Weights of a small mixture-of-experts language model, trained from scratch on English Wikipedia: a softmax router.
Below are experts of layer 9 (counted from 0) of a mixture-of-experts language model. Rows are named router (the router's row for the expert) and show model dimensions 0-255. Each number is 500 + 40 x the weight over its row's rms, rounded and kept within 0 to 999. Numbers have three digits each.
After each expert's rows: a language model's description of what the expert responds to; "mostly gets" lists some tokens that are sent to it at least half of the time. This comes from a sample of Wikipedia text that the model never trained on.

# expert 19
router:494546472524547444560486466449532489518503438498495464483609532534490512517451533484558529404545444486474519490529443506470592508412467477464495468420494510512535501440503497443455521466505447498489486422516436512484481521553483482422501462490547518498505519510488525519480497528529507433480443565462455483522465536564518478545482518468456498524544506519515564493473413481592455556448481479567526444550522587572516445506472502587538547480467439416422540505418526448555475538431448447532479496531496513528502479436504486533454523463479445494509513533500486501486526483453467567437435524475480463500532492531504505518448620582547508497458456456554504536487520475514523464470547496507536520495498485502498548590580506525483510488474565469594531489546501478497523503540464
What it handles: Syllables after capitals
mostly gets: "per", "en", "seud", "ancell", "En", "Man"

# expert 55
router:445460475442473455509507530485595506569509435422490385413543528455542588579476558436541467471539516502467450477463468480515511512414488493528527512485511537540511408537436494495463544472531498531501455497539509458516511451510476466452458544517576491532485488499473513512453491539560510535540525487467489518475524499506556515524426504482464542477511532516531508504453493495565504565416513466573480475511516508498500526586514494522508513488501480537479488521463532551514512545528468506458507485548438484563479457481449589510483554574443449503518560545483414410480494492498491543467450485486492484583450434532534487521451533518547520534490444475501428535473468579556501473463560436565572512501520507436493528511565471541491533443490531400583549484543493512508467521520537
What it handles: Capital letter abbreviations
mostly gets: "USA", "RA", "IA", "UN", "SU", "DE"

# expert 61
router:485497462506449453457499487427547507496534488487489427463514469473539565543456541462468518416558500480480483442525430491544543456388518460515539499459576482536502444455475387472528487479485511529560446501528531434563494508492461424466515521482552530529448532478514487515453511503534508468545518554481411529484520467482588455497495558447466480379553567545518491471472464493534444550459496493466512547517542541497490435506469502616492557503493512479513557534447575500545507492509453496480497510526548520513545463405461517552516505565463429531532555486467489499495505401473555466469487521456439538495531491526458521532430526517466555486468491473529495562498534540468515519499500495508544528475505432472476509487559479454502524514487553489629505449488479511533534565568495
What it handles: Vowel pieces in foreign names
mostly gets: "ani", "ami", "ki", "ina", "ala", "i"

# expert 7
router:497519456472470440509492439447505483497502500434480447466581496562490515516494520454497474436531474504451475517504477440526497497448500500573519528503509516496524531532490467526413499489451468500458518486565521443540548514543451419501555510508510502418396551528511525554399569502538470544471442570468470534534445513479527475537501532421477502561503475534445492506488468422535536540412498472555496445529462496476545515545483432525519496468463452494487503585447494501515468526469484498473530477550521490541500434476496538488506561473530502561513502502473419410485520501444533572480484516476416521575472439499517488525465525552527515478521481492477484477530502537486567527440567471565602553508464488410532520527624535474498544521465519456545540411523426459534528526497485
What it handles: Slashes and dashes in tables
mostly gets: "/", ").", "GD ", "..", "eak ", "estyle "

# expert 36
router:412484470501464412487488473421579458550522468442508459467600507460530517565465540496540523501577497497433431526496472467502497450389502486530500523448492526509480444469489470407428558495449478547494498496507501451491489415500495425485464547528573522514465481521493541514476554517513543526546498498485457508485537475517574488528407490454489524519583530522545487462433455501535541492417530446552473501541494567500568489597486545520509509491538474543490590519510565508486520522509473487496521507489468445539497495443452526542508528557472444507517547528506443433477521442452525567435434514531475483532424460554582512500490535536488555518480484511468449482486540559567493497461535492578562509476492481454544547539503445524503517527480558502564520464521538506470453463537475
What it handles: Coordinates and code letters
mostly gets: "″", "′", "°", "Density", "UN", "NRH"

# expert 53
router:463459491527480429516493455495570498527532470408511473519518531491556494518470529485491438485506486484414498489470485440508496427469450473549471503495490461512509567436508451456461527514499478560440495512531462477486523427531471453484462575531535599498474532478484534524397520544478495499528462519529491540487570462536528469512431542402522447514499512532493514443528468500535506542384514491545538548533566549518590478590486503509519483485486444548445556563468523528552499527459502520456558518533497462548387466427482582505524577501513516575484564490463430451502543482471458534473452498457455483573432445476536510523492521479514518522465496489543466503546487522519522547518547462586548533452508476501555546495500440548548556508486547505572528433524505516515447485512472
What it handles: Infobox punctuation and units
mostly gets: "′", "″", "=", "Website", "ISBN ", "Animalia"

# expert 54
router:493532476516488476539516484472571468534518453459530472501546519488506482519512576429487485505544484491484472462495454460482491510480461445522475520399494525488549472462441429491462456450480436500478519467519461428546567501546445453511472504463507520425493588518486501532424529518542471532484540536485487529484519505546513471595522596414450515472491512500481588501463429535517466501485521494525526546518489504501590467530484503530509461408523489534520521519494549453551486487452491482440461454505458446546425418471478565550492464512462479571562477521457503451460501462445538520495483573388458528501483492575488511556462533519557505530492463529517501563551524544541535557447566452563591475499606486530482527558522422495498490509533501432526570463529468493524514529499563
What it handles: Indefinite articles, quantifiers
mostly gets: "several ", "another ", "various ", "An ", "Several ", "any "

# expert 49
router:529543478503438507552510517488557433516527479465503433537550482478570553523463512473504516485497519508421517479551453463484559447413469448572470561415509529527556439514452459430453539491468449475440544528531498487516520488512501458445472544465567563511489535508464473535497517535546421550482493525491468569437495461491567528488520533476454441416515517536528542481476495469530490548403566480563516497516568515472473432547457486517491559499489537475501544557451563513530423569520511473447531407524543464551497471480435531522513486479490511508498517578479485496516563442439472503496488515517484448501474455551519553523460562511506535530442468450554487544486539566493556471458497514494526602460527505451456499489522478510468534473531537486653516455548513504525518511526516
What it handles: Latin taxonomic endings
mostly gets: "idae", "onia", "classification", "ina", "aceae", "ia"

# expert 30
router:500544448479536451558497474528524526541539472514529465510485569466550538545493611439486438448548514538474505466505466488537509479475459446521450509460590482569550501483463503485440531487497469516456482436558507433492479463567470468476470502440506518518455522507483560540434513494540412514469470538514454505538522530527529486554492525406476557471506514574496559450494452520589516523456467501564578435534463521547550520541410488495476500537455471529439533487459505470539471549510469463446487470576448461534440466537467547511515571461469503531500558524459460473458454458495587537471404551481472587540476444555529510544511509498529500493537488496479453512521496518553539472475596489527581497485530465482450531521525440488453492489460514452566559489517482502510484587549534
What it handles: Date openers, brackets
mostly gets: "early ", "(", "July ", "August ", "late ", "May "

# expert 59
router:562545457520482437460538473455550496553540484468489428469497517501523574575455563502493513405522536503448490451550450484534523474388551469509514571490588512558524463495490403481480493467536405486546480488581506451527485467508453435485504498525587532558441509509521436520434517562576435486532559564467401535470497520517554412478487498472451471413543550556479533451515482526545481512481505489492493485530561563477483451474510531528511527533537474469482520507435559477534510514526456453442502481518499494603503456445432518541536520573437422537547553475447521515472501422460489482488446492509486461516483498543489487503474550498539509499454496432507492513524517475483543487496596476513488537522540470457474484512524486454512517480475525444565521487508514494512502552537457
What it handles: Mid-word i syllables
mostly gets: "di", "ri", "si", "uni", "ni", "edi"

# expert 1
router:501528482439454497506575490477499511550574477477532396419502481470509573489461575414522492523467439561461498451558437415529511480436455503516527549478533549491497491424531446468440510495488442511433465481531428497509559445519436448449467528491559506495499584586507526520512501548552498528554468486461485510513531504511484494557404498482484452476473511559531538452485457537489495559457479475487484445567499557474518496528466481537499575455517516526461525595505538543560503532526509431426466474570537437521498460449487536571480491499416453487550518516493457509479488492550504524443481474519430491542493485506482532511485553499546546566479461422535519504572502505528499548465505465517491523433551484442497530557535463505491532494466599414549549497539506464503508496509467
What it handles: Word-initial consonant pieces
mostly gets: "def", "t", "f", "ref", "ext", "ligh"

# expert 35
router:546548447510464431524560500527554454569570441464536473444518518495479557527438570498593461524496506526479454477507428474543534478430448436593445589489502558540490440476497458507477531521517479549526481466522495448507483459507483466474520541426538533474480517556457458506505518524593460456525518480441499561446534503504544427539471512462497540485511517535429529435456474465521475538488526470575524493540553466480518436534428491554470516479515506523452516518424484490505455505470469477443570435532467471549452469507442536493451509490480467561499505581460477478529453492440472526455516523428470463506505438557525562552481554538528555535476470482568470503575582566502518480499520465519517513456507503413493518583552460576470553490464525478524533535513497464521521514458525
What it handles: Abstract noun endings
mostly gets: "rights ", "relationship ", "treatment ", "services ", "policy ", "information "

# expert 5
router:472533479444466442487551451489525438494557484456489413442509499451502526483486501448559486406494484534459520426517470462507520556436510464508477513422516503549540488439434463491447546467495440520472521470552488514512547509533494450490427473521598517491507593503446515535508554474544428473557508488493425475514470501482516448524452538454475449505511548592572489445452478471532497503394500462503500485564472557538458520542452522565470520490471508521396528519474603473555521471421532476492484520577546432522461467449440601491475511531488442527523465511493486496452567529479471548492492438530425506534460475537528471573490527517551491515516472469534468463485521529522473521463502476523551556485529492468521523570501461502486556568515507493595530500477466512565511500537490
What it handles: Sports table headers
mostly gets: "±% ", "Pos ", "Pts ", "Opponent ", "Pld ", "Votes "

# expert 13
router:530507464435468452479548461452522487570560486499497416448507497538507528526454495419484488513514514524467501425565448441483507490433466507506490547483542519541493441470497443416485483502520441489468492511511453505569555444484455485459465498490641478447466594552527467492502513517531476455544502481446486489548505484536499466496414461469451461474472537589540534465506519497501527518463484504505474478582523540470491478462485499494490539498472586543436512595483550522544481539474483477473468417541502453559520451422488527550477470509476423516515506532494501477496507531495486559472483497525416453483452480512466538519377550502492571492479473460513520528518492537478493477434575505540536554416533477479460578538530507479473520509460597433571519449532570506498469510505438
What it handles: Word-internal f and op
mostly gets: "f", "op", "depic", "cor", "convic", "Op"

# expert 24
router:512553490538529440576506520502559483565505471467538433464484545510533486514482564463524428469488493566466422492483467454586494469476433456535443518512501544547482468442487475495442504484497530571497508439537462473591547432531453468467486558472548589482500501518486470516489502511524463532469500496520493547477538458494532479521473537478460504481471522530463500442451439496594496566437532435557522509532508509555572463520447497555481493483484487537506501514456517465515415530463474453448603492478465434545491504487496595527505549489498466524490490512469414472495480492415452559501464563495486455486533410542539529539513528580555555536436481524568518585549584584476505468483515486559518541487497508469540523577523467533519533512446528478547554531470461488519564501536501
What it handles: Heading nouns before of
mostly gets: "List ", "part ", "number ", "Member ", "JPL ", "Act "

# expert 41
router:514498482456487449555508524515574469494553484447446423466558519512486565512447538421500449484569531542429520474546436494572477494448480470590491514436522484511496497518497426498461529460529461540472504506537480488525500472551428443469430473478554496529546572500473462506436566510513449537557489529507505520453566519510526450489406508487485499479513501538552492457415460482520503515494496502577511511544554567465495451550512484581518558505480538448469507520452573467511511539544514459473503487488485463526467436483514623552506538518455523480503532504514499451417473452471550535480462553500486456568453492527507474534488478513543517527452468476510451460520510556547555519521552468552558528483538413489550529525625472509396487469412520482531546444517463501521506479489521
What it handles: Capital I and war
mostly gets: "I", "War", "III", "II", "Wars", "You"

# expert 31
router:497503444432513497462514447459584487595518493465500488466556502491527523532439548508500505466500445507476417486492447484479520457464482398577440574455564539567492472427497477500445498488462482553509482483486511475504563495507460456475537558477522554508512491532424539506467568543544469500526563493463489583499479531486537466507482504414482490409487542544479563456461492415562427553476545460540492508559543517472564464512419446533460556489517467550521557528456495476514482524473482436458585451510518495570512486483527514491491537491424479522513587561490451488441475422481523536483476560482504451512533484559542575512482538516462491523445520508512473554552551560512574512456564474499519535480541451463489515538528501488454567462522512484567495468554523504494534557468538
What it handles: Place-name endings
mostly gets: "sky ", "onian ", "sian ", "ali ", "incial ", "az "

# expert 11
router:504535455475455423490488490531578481499512415463523400491518499471484514539507470424528507394518459524450456455502427464569478529433515473526478535445515428512547514465502491474519565436512473558465572389580484506554485494522468469475449545497610503476476558504517495486505505513555495475524480547458455521487469534529528462505472592458474428463561535557550515455493482481493484554450473461569478414494568541565508473511442559540480546468483497466427501529452542522478507488451480445513464442592481488512503500445504543571494488535479417521534524516479473473449529488531492545480471498525484484519464478506493460562483557507579511556460414495527440485533491538507558447456498471559503530424517471518501521519525497560498517491436523453599519495501466490489479501486510
What it handles: Media and arts words
mostly gets: "sound", "broadcast", "photograph", "scre", "Won", "cam"

# expert 17
router:474549422462464436581520504513543484511567478506546451500514546493517508520457536499520482493591508558436445516539501500558517482470502422547446547510542522507485487496494466498461535502528446581531465431519492490495493518525445459492506540444517480490477504527438457553507497511511527502528509509468524548474524492503521410535496517445474519457494514494505547463516467450549519530481542498495496534563505500436536439477483428501458483418539530501479483550461479495506477524477437482456596415537496499576450491501464542512458518496499469541546519603443457486484506476462491577425496527391452492522482435524543486569468574526533615521504491486554478519583512573520530527509514436545516539481500524450528561561558461583522497438473554429542496490517454475570471543465595
What it handles: Intransitive verbs and pronouns
mostly gets: "occurred ", "appear ", "came ", "improve ", "resulted ", "them "

# expert 18
router:450572541487467475467509496486543509543479498477515439450496522440528475531427519419475513391502468552463448468524462454473575484386486480501494546423508550537597457502480479501487505521500465527495512511545434464515522501555454452426456522556508505508459478537469481538515520573534496545539530546463427488532458512606518486581486525479508493452504532562502532432491438505530486506448492499536544409522550568584498451488489535592524584501453507470462477476389576429536446538450469471505479474508475496500488502444489498559505498488522426514506510506494499445507467514518482541444436512445436453511487486511567534539413582509536496518472464503556465465503546494475519477480527465503510538465504481470457497528537440529416504463466528418535526491512535529504504530472476
What it handles: Word-initial en pieces
mostly gets: "en", "vo", "econom", "En", "exten", "polic"

# expert 60
router:545499428468541476505555402508547487505549430435509455467550575439559490533494495417519543418579458480447468483509482485529504542439513481530441508502521573515533509494463507524457511510436498517480490438577495457535518513545483437481516543501554569410510528539437486508478581533533456488448524511496463486535489515510472473517471515444451534484518525555439479537439423444550457571432491484513511519550453499504547507593423421501494469426519443577514528538444532491522408517501486473473484509491498513543463462462498591504502523444462527531502502537502427452457507480486504522469532481496466520544520448550509509521467471587484508570524528486515448496507494580474565505515500454525523523452539472482596532561566472508481500534533554481578516500573478487534502529500488
What it handles: Nationality and demographic adjectives
mostly gets: "MF ", "Chinese ", "FW ", "Russian ", "Indian ", "Dutch "

# expert 23
router:482497479493528419530510516530575436551518451521571450414527539511529479503450553457497433490482485528468410473507465441522480461464439425540440533513500535519510447470441467523417542485493481576531472451534444494495502476542498444511518524427528515514537487490468477540477562489501510539526568480481518573484571491509502439560487519466454459499506514551468563482462475476523477552428524439534510486565494514568598480532427419537515504477539491569518581507474517471532428466484475458472554481520450500513471503434452528504473547487446493524482500562456468456501462490415481556467488534422439472489514434536499532555475518553507509557456506497523512502617566549448521502492549486536530564481495547447556509517510469493511534560434515535556557488483535494494507586496507
What it handles: Geographic and census nouns
mostly gets: "JPL ", "largest ", "Species ", "Register ", "population ", "median "

# expert 12
router:487525464466437435530444503480548452518519458443479444497471448430514518518473551453520483412503483583484406436474472515539501497432504495570542515484555449510464510440473444424463551490560469522467576507569479508513521538510435462464519490507533535467452507550470471498501515480576482449512525523502479531449507529527540532526461506457478433481581520569489558526478525441505534540402568474564526419508522504548549445484474484541493557515455551451464541531480541528552456536424485522502449428539472496488518507431477534541464493500457470551532475492450434507440525498500532551501475491530442465534477528527509504520430558540538499502506472523543453522519554467524535468516507418527479494477491458411485506538513485531502527486404557452561526438561509416503575533459525
What it handles: Mid-word stems ag
mostly gets: "draw", "neighbor", "design", "polic", "politic", "govern"

# expert 48
router:519466447491485487495501504472514511535484485484459466529547512500592563609502464496528478485512514496485465492525433456503490450493500418538488475528517504500475447461481497464521494539460510508429465453523469476559559430544495436459523522436519499484439537519464571510434493498532504482521551539521502609532550470522556493532422580450461534470504504512465532461517478496518520572494525481539547552526498495497589512578494429551502489478483500558501497597429544469548442527471440558476535463554508516569499418492512602498486494505485478602530548535421477417500532504511514544496389497448521476563464483498521535510494563524467574496439420478457504486446510544507530511451525478567548477459550532493518510523576512479515485445497576424545507470531503476531490539456482
What it handles: Infobox field colons
mostly gets: "): ", ": ", "UTC", ".: "

# expert 42
router:477464433500482480511505493512538503535532460433475447480506483502555558557487503458523440496481482531433426494451507480487474494494484481553487527480515511543535548487485450481485549458457427517429484517505499463508562519526430448501428543502551541441469539517484552544420524589500422531514474500460449565518519485460557435593451584437447463462526501524419537488494465500565520504462521445528532493502511513483550491571451468482488530499510473555457536574481552463521470549460486523470521452554499464579472413456452543514532561494506517571492528540488401469517458476490509535471476527406466503578481484480491510490498511494529526523491455504528504555514525604504555491519596461567596561491541468460500544505590477544497557503485556524542545457515458487522468513542517
What it handles: LaTeX math and symbols
mostly gets: "$", "\\", "£", "$\\", "...", "€"

# expert 6
router:509486447500498486474541422497524459549479470422497476447498481482575526574482501413495470422510481522435517499502427456518592499464493494533463469493570503574539477455419488457479521497467476547488502412555473500505517461502388424505506566522538510435477475526434556470490559498477473494555430496420485529488445506513567459503471555501484479486587539537526514501446450462529482522411505494504536470547535529525563474521497474507413484469495498518488540540459602506556491499447492495512484479512512480575482451521499569527495484520461496538483507652460463472461490465465518534515485547482451564568500491484490531526513522495579514503433517479534434531502503545454570529526581489545544508498475442448475551505496500482544518413529532455529519518535490440521511447506505
What it handles: Row-end pipes, Chinese syllables
mostly gets: "Ch", "|---|---|---|---|---|", "|---|---|---|---|---|---|", "|---|---|---|", "|---|---|---|---|", "|---|---|---|---|---|---|---|---|"

# expert 47
router:520557529476578397477506435472546493517590464463558457519495492428565473505469510444558450456500478494457424412488492475541515472488470439529437505485491557534506530479468450526501465467530486561458540488550465455481538472528486496479520535502560506499503529545472484484455519482578416464520500496501472508493534511507524488481506544478493445516460579542506509452489484453550485525472544452542537524538501498491493520593467510535421515455518527536471509545449515525509482490492512523481528511571526475558503479461548585502475573544484492578513509564520435404487502469444470603485438574446460500527512456522553466531474540569513509553488451481490483583523502551478485541451500493549586498483500537448538587540497480498558599532461483504602476481466483514500602527507483
What it handles: Football infobox fields
mostly gets: "medalist", "classification", "Animalia", "footballer ", "Arthropoda", "Gls"